config = dict(
    experts_per_token=4,
    d_expert=64,
    hidden_act='relu',
    lr_router=0.000321,
    num_attention_heads=6,
    norm='layernorm',
    norm_eps=1e-05,
    qk_norm=False,
    tie_word_embeddings=False,
    schedule='wsd',
    train_tokens=1066000000,
)
Below are experts of layer 7 (counted from 0) of a mixture-of-experts language model. Rows are named router (the router's row for the expert) and show model dimensions 48-95. Each number is 128 + 32 x the weight over its row's rms, rounded and kept within 0 to 255.
After each expert's rows: a language model's description of what the expert responds to. This comes from a sample of Wikipedia text that the model never trained on.

# expert 37
router [147 150  91 128 147 110 106 122 174 142 127 163 133  84 186 110 118 104 117 202 121 104 113 133 193 139 164  98  72 109 156 129  89 110 112  87 150  89 136 133 120  84 123 177 159  97 126 157]
What it handles: Mid-word pieces of foreign surnames and names, often Nordic, South Asian or Germanic, such as Rovanperä, Haldar, Blumberg, Punjabi.

# expert 11
router [ 95 113 110 105 144 127 109 107 158 188 154 185 178 123 164 143 160  85 135 129 118 106  63 109 151 163 148 109  53 153 108 108 133 181 140 142 139 106 144 128 165  92 144 132  74 119 138 140]
What it handles: Function words and punctuation in software, video game, media and product release text, such as Platform:, on iOS and, criticized its.

# expert 2
router [ 53  86 101  89 115 110 105 150 178 146 162 144 157 105 200 152 148  90 137 156 127  58 113 107 140 141 126 146 109 152 116 156 128 179 103 144 109  99 182 126 123  64 127 122 112 112 106 121]
What it handles: Pipes, dashes, colons and semicolons in football and hockey career tables, honours lists and infobox lines, e.g. League | Apps | Goals.

# expert 59
router [112 163 145 113 101 162  95  89  66 109 175 153 147  77 146  90 101  92 177 172 136 109 135  66 102 121 136  88 135 187 126 119 114 152 166 144 138  71 144 156 102 118 114 133  71  96 142 170]
What it handles: Letter pieces inside web addresses, IPA pronunciations and odd encoded characters, such as www.ccnoguera.cat, https, /ˈt.

# expert 4
router [ 53 116 135  66 144 150 129 125 114 203 141 168 119 112 195 135 175  87  93 146 134  97  78  68 156 199 144  89  90 199  88 121 132 139 129 146 138 119 160 133 131 120 146 116  81 104 123 118]
What it handles: Words and word pieces in technical descriptions of engines, aircraft, trains and ships, such as engine, passenger, rail, compound, sleeper.

# expert 55
router [100 127  56 101 141  46 144 121 128 157 123 158 166 105 170 177 143 110 124 150  89 144 127 122 159 186 123  87  91 141 148 107  82 150 145  90  84  79 146 137 143  96 183  83 117 119 149 132]
What it handles: Word-inner syllables ending in a, especially ta, within foreign place and proper names, such as Tanta, Falta, Vytautas, Istana.

# expert 35
router [ 90 111 135 102  89  81 106 109 132 171 122 139 174  69 143 156 128 114 149 126 147  99  35  78 144 159 168 128  79 124  87  98 108 165 164 127 163 117 221 149 100 122 124 130 108 100 109 132]
What it handles: Hyphens in markdown table separator rows like |---|---| that follow header rows in sports, episode and election tables.

# expert 42
router [ 69 147 139  86 155 102 147 139 148 146 166 174 163 116 190 152 164 122 107 159  94 135 105 117 205 191 134 112  79 142 165 143 123 138 149 163 112 130 173 138 107  91 101 163 104  87 131 141]
What it handles: Final pieces of town, city and club names, especially -on, -ton, -ham, -ford, e.g. Hampt-on, Sutt-on United, London, Boston.

# expert 21
router [108  84  78 126 135 124  47  91 137 213 174 185 149 120 182 147 117 136 123 142 145 120  77 115 124 152 128 126 139 164  90 116  57 176 159 120 119 118 157  74 167  82 111 109 100 114 158 131]
What it handles: Words and punctuation in demographic and election statistics, such as households, median, population, of after percentages, and commas after years.

# expert 3
router [ 79  72  96 140 136  81 117  66 136 161 117 161 200 107 116 140 120  98 177 169  69 137  73  99 134 138 150 101 116 180 132 124  49 156 157 124 155  90 144 125 164  74 123 110  82 122 127 104]
What it handles: Opening quote marks and paragraph breaks that begin a new quotation, title or paragraph, as in "I Made It", song lists, article starts.

# expert 20
router [ 76 145 148 138  81 153 101 123 110 119 144 190 168  93 128 148 151 112 136 152 140 100  44 121  93 131 174 136  75 139 102  90 103 139 170 117 143  80 157  95 116 105 147 119 121  56 124  94]
What it handles: Given names or their word pieces at the start of a person's full name in narrative or credits, e.g. John, Harry, Margaret, Che-t.

# expert 29
router [ 85  76  61  80 137 150 117 132 152 144 129 146 240  84 120 114 132  77 109 132 156 123 100  91 138 148 150 119 108 195 172 121  81 140 103 136 119 105 125  94 137  94 126 143  92 102  96  94]
What it handles: Nationality adjectives and endings in one-line biographies before footballer or politician, such as Nigerian, Japanese, Italian, Polish-born.

# expert 14
router [126  86  90 113 135  76  99 103 142 140 108 158 169  27 187 130 174 134 160 121 108 120  57  92 128 135 168 139 109 153 133 107 109 158 158 120 153  88 148  86 138 130 127 114  50 122 117 114]
What it handles: Separators and words like born, aged, died, Height in player infoboxes, squad tables and founding dates, e.g. (aged 32), Founded: 1962; 64.

# expert 18
router [105 103 107 128 124  88 121 132 136 194 126 136 127  77 185 124 153 114  99 148 108 145 128 116 146 162 165  92  58 175 118 149  96 135 116 126  84 141 141 118 153 147 177 125  98  69  78  97]
What it handles: Head nouns closing organization names, such as University, School, Court, Association, Committee, Hall of Fame, Museum of Art.

# expert 16
router [ 73 134 123 127  64  94 131 126 120 153 139 135 160 118 109 128 154 140 143 142 120  92  64  90 134 179 165 152  96 101  76 100  75 188 148 112 141 111 206 123 161 105 114 126 115  66 136 125]
What it handles: Dashes in markdown table separator rows, line breaks and cells of numeric tables, percentages, LaTeX pieces, and words like because, Mid.

# expert 57
router [ 76 156 160 140 109  74  95 131 180 142 120 139 185 106 145 123 136  34 119 123 135 106  75  92 164 137 140 136  92 121 110 130  67 132 174  91 113 108 201  61 124 110 134 123 102  74 133 101]
What it handles: The word World or world in names like World War and World Championship, continent names, and = signs in section headings.

# expert 60
router [122 116 101 108 106 106 128  80 136 127 133 139 153 101 140 192 129  96  88 127  78  75 131 125 178 158 107 139 126 141 144 151  88  99 161 136 129  95 166 174 122  82 106  97 102 133  76 139]
What it handles: Short syllable pieces like lo, gra, tra, co starting or continuing split words, e.g. marvel-lo-usly, self-lo-athing, post-tra-umatic.

# expert 53
router [145 144 113  95  94  93 143 150 113 171 109 148 182 128 124 118 164 122 159 126 106 111  99  93 153 135 159  65  96 208 162  79 104 173 124  88 113 110 167  96 129  97 120 116 129  96 113 138]
What it handles: Three-letter country codes and football position codes in sports tables and draws, such as DEN, GER, UKR, DF, FW.

# expert 45
router [155 120 125  93 138 117 119 130 108 132 155 169 149  94 173 133 139  69 104 151 118 111 104  66 152 189 167 110 111 152  48  97 114 144 206 111  83 130 169 166 158  90  91 104  42  81 102 155]
What it handles: Semicolons and pipes separating items in chemical identifiers, tissue lists, racing results, plus short capital-letter codes like BR, MC, EX.

# expert 0
router [ 64 107  74 145 180 154 142 108 133 136 174 134 120 128 198 149 164 123 138 187 136 107 139  66 140  96 128 134  65 130 143 139 139 118 141  94 120 145 159 143 128  95  82 133  83  81 112 144]
What it handles: Opening or middle pieces of split common words, often after a hyphen or article, like subs(idized), cap(acity), Inf-ras-tructure, rec(ycled).

# expert 40
router [ 62 153 122 127  46  84 135 103 145 162 167 162 158  96 185 133 122 113 109 139  91  76  98  70 119 143 188 111 102 123  90  90  57 177 141 100 113  94 164 121 143 119 111 129  91 120 131 152]
What it handles: Equals signs closing or opening wiki section headings like ==Career== and ===Women's doubles===, plus some table pipes and line breaks.

# expert 56
router [ 67 111 120 124 107  67 141 128 136 197  97 138 127 108 149 141 172 119 112 161 120 122 134 110 181 164 156  85  74 143 107 122  86 138 139 161 144 113 144 120 121 150 149  93 102  39 122  91]
What it handles: Head nouns closing names of schools, universities, awards, museums and institutes, e.g. Emanuel School, Trinity College, Emmy award.

# expert 48
router [116  81 115 123 113 129  78 109 146 157 136 195 136 119 169 109 132 116 140 159 136 112  60 112 138 146 192 106  57 144 113 104  65 143 168 100 126  88 148 137 147 134 133  92  86 108 110 114]
What it handles: Prepositions opening time or place phrases, mostly in, plus during, until, into, from, since, e.g. "closed in 1973", "In March".

# expert 1
router [ 80 108  49 136  99  92 160  97 151 213 124 165 142  94 137 182 151 104 183 122 115  94 112 130 170 140 133 120 119 174 108 114 110 154 125 144 146 110 133 135 135 154 122  82 111 111  95 106]
What it handles: Possessives, articles and nouns in biographical education or career passages, such as his doctorate, master's degree, graduated in 1937.

# expert 44
router [ 78  68 115 135 157 102 110  83 102 137 100 155 174 100 160 181 133  88 149 130  79 105 126 116 167 139  85 115 119 163 144 185 101 143 116 165 125 139 170 108 110  65 141 155 137 135  75 132]
What it handles: Connecting syllables and prefixes in learned compound words, e.g. Ety-mo-logy, Ant-ho-logies, ne-uro-pathy, micro, bi, Geo-graphical.

# expert 8
router [ 90  56 148  81  86 122  51 126 185 229 170 159 180 125 170 147 111 118 141 171 117  83 124 101 127 135 208  90 116 173 117 152  64 158 151 123 148 108 165 124 164 100 124 105 115 112 146 104]
What it handles: Commas, and, or, including, especially between items of enumerated lists, e.g. pear, peach, plum; crops, sheep, and ostriches.

# expert 23
router [ 65 100  92  76  89  82 101 114 109 118 107 138 169  63 181 160  90  99 144 193 108  98  87  65  96 200 181 124 129 125 162 104 118 146 146  84 119 101 200  99 167  90  93 125  80  97 108  91]
What it handles: Double line breaks ending an infobox field before the next heading, such as Personal details or Race details, plus = and table pipes.

# expert 47
router [142 152  78  68 156  83 140 111 106 201 106 172 167 120 148  86 107 123 159 167  94 120 140 127 113 161 184 120  91 121 132 155 110 130 104 110 125 140 160 118 116 125 113  99 115  66  95 128]
What it handles: Single-letter or short pieces inside foreign personal names, mostly r, ir, ör, such as Jorge, Jorgensen, Bjarni, Björnsson.

# expert 13
router [ 88 127 150 104 110  96 103 160 110 155 126 114 139 153 134 103 104  76 135 187 123  90  92  73 158 138 188 103  53 144 138 103  39 168 161 124 125  75 154  79 101 117 144  98  92  66 111 131]
What it handles: Year numbers inside dates, parentheses and ranges in lists, tables and taxonomic authorities, such as 02/14/2015, (Pagenstecher, 1900), 2003–2006; also ages.

# expert 32
router [ 67 107  87 129 115  87 122  90 108 125 119 181 169  98 217 134 134 106 150 155  89 130 101 109 151 155 154 109  72 134 110 148  98 134 154 113 129 143 158 121 126 114 131 136 117  72 105  96]
What it handles: Name-initial prefixes like San, Saint, St, Sir, Holy, Old before a saint or place name, mostly in church contexts, e.g. San Miguel.

# expert 51
router [112  95  95  86 124  84 122  98 115 192  95 131 134 109 131 105 132 109 119 127 107  89  96  90 125 125 173  72 104 148 150 128 100 138 125 144  89 151 168 113 131 143 159 110 118 126 100  94]
What it handles: Plural suffixes and nouns in award and credit names, such as Actor-s Guild, Crit-ics, Awards, Albums, Actress, artists.

# expert 43
router [107 132 136 120  63  85 103  75 168 192 110 142 188 112 154 140 174 105 146 137 106  87 105  41 136 161 168 105  89 155 122 133  83 164 157 129 148  85 166 138 147  77 133  86 140  52  81 111]
What it handles: Abstract nouns and suffixes naming traits, styles or activities, often after an adjective, such as aggressive nature, rock and roll sound, lightheartedness.

# expert 49
router [ 69 109 133 126  75 112 123 132 130 177 130 123 197 133 109 124 172 114 127 141 115 101  85  92 135 166 193 154 117 122 100 123  73 190 140  92 166 101 186 117 166 109 138 122 111  75 145 115]
What it handles: Pipe separators, commas and dashes in tables and lists, plus clause words like that, because, although, as in implies that.

# expert 5
router [147 103 135 107 123 113 125  88 126 116 185 127 148 115 173  70  96 104 139 136 147  94 125 107 146 126 177 123 119 119 115 183 140  84 203 121 188  97 154 129 166 102 132 151 115 134 152  66]
What it handles: First piece of a split common English word, often a Latin prefix, such as app(endix), disc(ontinued), unc(ontested), int(roduce).

# expert 24
router [117 138 158 107 155 132 170 172 148 131 151 153 117  45 209 153 107 136 132 144 151 121 137 113 135 161 117 124 125 144 150 133 129 173 118 105 180 126 203 101 108 108 133 112 123 138 144 124]
What it handles: Sports tournament and result words in football and other sports records, such as Cup, Round, Runner-up, UEFA, semi final, goalkeeper.

# expert 39
router [ 92 111 109 133  58 116  99 131 127 151 132 124 172 133 118 137 131 135 119 139 108 108  63 112 124 163 167 160 121 128  92  82  67 150 143 119 147 105 219  98 171 110 120 106 117  65 134 114]
What it handles: Odd byte pieces of CJK or Thai script, hyphens within compounds, and stray word fragments in codes, URLs and names.

# expert 30
router [ 70 119 111 103  70 137 141 136 121 173 131 116 188 117 115 131 178 105 140 139 106 106  91  86 125 152 184 164 115 108  90 122  78 186 121  99 165 113 227  96 147 119 140  85 102  43 144 129]
What it handles: Scattered tokens with no clear link, such as LaTeX braces, word endings (Contract-ing, Broadcast-ing), units, and function words like that, of, because.

# expert 7
router [ 89  58  57 110 130 113  47 126 153 175 145 215 148 118 205 152 170  72 144 141  92 112  71  98 114 131 126  96  97 154 136 121  72 144 154 106 155 122 160  84 186  71 144 108 108  80  97 111]
What it handles: Prepositions linking a noun or participle to what follows, mostly of, for, with, by, as in people with the surname, promoted by.

# expert 52
router [ 86 132 109 115 138  76 104 101 184 189 162 169 157 100 178 145 153  92 117 145 134 101  91  88 143 203 158 139  78 187  94 119 100 176 172 115 161  83 183 115 148 153 136  96 105 116 106 156]
What it handles: Year numbers after in, until or by, and time nouns such as year, season, months, 1990s, century in historical narrative.

# expert 41
router [ 82 129  94  86 142  53  99 102 162 152 153 151 173  97 198 122 102 139 133 159 145 110 106 113 147 139 132  98 114 124 136 143  79 129 123 100 121 114 125 157 145 105 151  98 118 138  84 106]
What it handles: Capitalised first piece of foreign, often Slavic, place and club names in sports tables and text, such as Slovenia, Malmö, Gorica.

# expert 34
router [118  85  77 130 149 139 119 107 167 141 130 129 158 143 124 167 141 108 134 159  98 108  99 108 134 160 148 136 133 137  81 100  94 151 167 126 117  71 140 128 171  81 105 106 101  83 118 134]
What it handles: Column pipes following a name or text cell in tables of reviews, awards, track listings and credits, plus Won, Nominated, Length, Platinum.

# expert 62
router [ 83 111  72 116 128  80 150 149 114 129 142 194 140  81 176 127 104 145 101 144 145  69 116 119 163 154 129  73  82 168 101 118 119 135 119 100 163  85 113 108 176 133 122 118 109 113 155 151]
What it handles: Accented letters and pieces of French places, names and words, e.g. Orl-é-ans, St-é-phane, R-é-union, commun-e.

# expert 28
router [134  95 120 130 102 128 125 120 141 182 125 131 171 129 152 105 176  92 110 147 111 105 120 109 124 187 111 133 130 150 169 158 104 171 130 143  97 105 136 119 124  81  89  67  88  84 145 131]
What it handles: Column pipes and semicolons between numbers in sports results and league tables, such as win-loss, goals, points, and Pts headers.

# expert 36
router [ 75  55 116  76 123 120 104 127 157 157 139 178 144  88 149 150 129 120 109 182 111 108  72  50 205 187 171 122 130 194  99  76 156 141 166 140  98  58 192  88 143  80 136 120  51 116 162 145]
What it handles: Words in ship histories and shipwreck lists, such as ship, crew, voyage, schooner endings, and She/was in "The schooner was wrecked".

# expert 54
router [ 74 112 129 125 124  76 108 142 129 203 162 175 139 107 180 123 138  78  89 214 125  85  94 123 167 167 123 137 115 151  71 132 131 125 202 132  82 111 148  68 119  77 121 139  85 105  83 127]
What it handles: Line-initial dashes or bullets starting key–value infobox fields, e.g. "- Apogee altitude", "- Draft:", "- Type species:".

# expert 38
router [120 126 121 155 121 130 139 132 149 176 140 165 156 136 127 123 152 106 144 125 117 153  91 152 151 125 164  64  76 202 130 144  83 149 124  78 147 125 127  77 138 135 156 136 136  59 147 126]
What it handles: Single capitals or letter pairs inside acronyms and call signs, e.g. BTN, HBCU, KVVU, BJP, ESPN.

# expert 50
router [106 110  86 113  81  74  86  90 182 142 145 171 170  70 194 129 115 146 132 161 165 101  99 125 114 119 160 113  60 123 112 141 119 159 111 115 103  99 154  94 124 122 134 109 101 108 106 131]
What it handles: N/W compass letters after coordinates, degree marks, and separators in infoboxes, census and election tables, e.g. 36°53′57″N, Turnout |.

# expert 46
router [156 133 147  84  81 140 149 126 139 198 169 178 132 104 124  98 170 145 136 108 124 117  89 112 158 177 151  77  56 187 120  82  94 152 116 141 131 129 194 121 123  94 152 116 106  70  96 150]
What it handles: Capital-letter abbreviations in racing and sports tables: track codes like NÜR, DAY, country codes like FRA, ITA, plus Ret and manufacturers.

# expert 22
router [121 121 125  45 131 122 130  74 159 150 178 132 112 146 128 172 120  97 127 191 139  93 163  91 169 160 121 109 129 178 144 166 148 122 188 110 159 140 164 121 124 121 151 116  77  69 127  76]
What it handles: Short word-start or word-middle fragments split off inside ordinary words, such as min in mining and nominated, anim, sl, equ, roc in bedrock.

# expert 27
router [ 94  83 116  85  58 115 120 103 187 135 144 200 151 109 137 168 145 116 147 155 118 128  94  96 164 174 118  86  73 191 121 165  87 195 199 149 121 121 142  98 178  74 114 135 105  52 128 102]
What it handles: Determiners and comparison adjectives before nouns in general prose, such as this, its, same, different, other, similar, particular.

# expert 10
router [ 97  98  99 135  98 145  76 120 181 166 182 172 157  42 161 203 132 116 181 169 157  78  89 118 140 126 175 108 117 158 101 109 112 144 150 135 126  61 132 131 113 123 142  96  92 109 139 156]
What it handles: Subject pronouns and names starting clauses in biographies and sports careers, such as he, She, who, plus verbs like also, had.

# expert 61
router [ 48 134  92  88 129 152 116 119 137 188 165 163 159 129 134 154 143  92 147 160 125 147 123 117 158 158 135 116 107 146 125 132  67 112 180 108  86  81 127 131 106 130 123 122  92 101 138 111]
What it handles: Numbers giving counts, measures, money and statistics, often the first digits of a figure, such as 1070 km, 959, $1.60 trillion.

# expert 12
router [117  91 112  87  94 118 111 121 146 157 124 209 175 140 152  96 152 128 180 144 100 140  87 131 157 130 200  72 111 168 115 147  97 128 154 170 141 108 140  79 145 156 180 151 110  77  96  84]
What it handles: First pieces of personal names and surnames, especially after Mc/Mac, plus titles and initials, e.g. Mc-M(ahon), McC(allister), Mrs, St.

# expert 33
router [ 58 115 104 152  71 130  97 122 171 149 131 126 178  78 174  88 140 102 146 138 122 132 104 105 130 208 122  75 112 158 168 173 120 169 143 112 136 121 107 122 133  87 159 138  74  87 117 108]
What it handles: Nationality, ethnic and religious adjectives or their word endings, such as British, French, Arab, Austr-ian, Sun-ni, Muslim, European.

# expert 15
router [ 99  93  78 111 132 151 133 114 138 203 115 116 133 101 120 202 125 111 145 144 109  98 103  68 129 155 167  94 109 169  96 139 114 126 130 168 196 126 163  75 149  99 130 112 110  90 123 119]
What it handles: Dashes, commas and role words in album personnel lists and filmography tables, such as – mastering, vocals, bass, artwork.

# expert 19
router [ 83  84 136  96 118 109  62  76 185 203 155 182 181  93 189 139 125  68 149 157 134 104 104  96 158 149 155  97  82 132 123 133  71 137 194 110 139  92 149 112 158  91  91  88  79 125 101 116]
What it handles: Full stops closing a sentence, often after place names or list-like phrases, such as Queensland, Australia. and United States.; sometimes closing quotes.

# expert 17
router [ 69 120  93 134  68 135 107 118 124 149 169 141 152 134 107 154 142  80 121 188 122 123  59  95 129 158 212 157  84  91  69  94  85 170 164 127 124  87 193 105 156 118 135 149 116  62 114 103]
What it handles: Opening or middle pieces of personal surnames and fiction character names in running prose, such as Groeger, McCulloch, Brady, Carlock.

# expert 63
router [101  83 111  70  84  94 134  88 162 122  97 186 149  99 160  95 144  85 118 147 109 152 107 119 136 210 130 102  90 178 138 141  74 167 160 153 130  94 140 100 149 120 141 164  85  48 107 122]
What it handles: The word the, sometimes a, after of or in before official bodies or titles, as Order of the British Empire, the Supreme Court.

# expert 9
router [ 78  82  78  98 139 120  87 123 128 144 141 144 138 108 163 165 133  79 168 153  84  66  75 120 131 132 180  96 134 146 131 143 115 149 142 155 163  70 141  97 159 102 147 107 102  85  97  62]
What it handles: Linking words inside or before titles and credits, like of in The Diary of, titled, featuring, plus table pipes between film and role.

# expert 58
router [139 150 123 106 108  98  89  96 119 191 173 172 133 135 131 117 174 101 163 147 133 113 105 121  95 143 147  88 103 147  71 123 102 149 164 123  92 121 137  92 193  96 142 108  90  66 127 173]
What it handles: Symbols and letters inside units, math markup and formulas, such as _, {, ^, GHz, mm, km, N/m, slashes in chemical identifiers.

# expert 6
router [105 126 137  92 134 110  89 117 105 178 152 144 171 116 154 150 115  89 132 189 135  74 106  91 111 141 198 128  97 177 142 146 110 152 149 158 128  88 131 113 162 131 113 115 102  74 120  75]
What it handles: Commas, and sometimes semicolons or dashes, right after a name, term or number in lists and lead sentences, e.g. "Zanubrutinib, sold…".

# expert 26
router [ 84 141 112 119  76 120 134 113 127 151 146 114 163 120 121 129 149 119 146 143 133 116  78  98 135 178 178 148 113 115  68  84  70 186 146 130 146 116 189 104 157 109 116 127 101  41 151 127]
What it handles: Middle word pieces inside unfamiliar foreign place, species or character names, e.g. Amira-ba-d, Unk-ta-heela, Bak-uri-ani.

# expert 31
router [106 132 145  98 100 121 133  98 178 191  86 185 172  88 173 165 172 130 155 132 153  78  76 107 132 182 156 119  99 161 140 135 118 157 155 135 142 119 162 141 146  84 116 102 128  85 113 139]
What it handles: Abstract nouns and suffixes on health, rights, economy and environment topics, such as equal rights, reducing death, unemployment, emissions, tax base.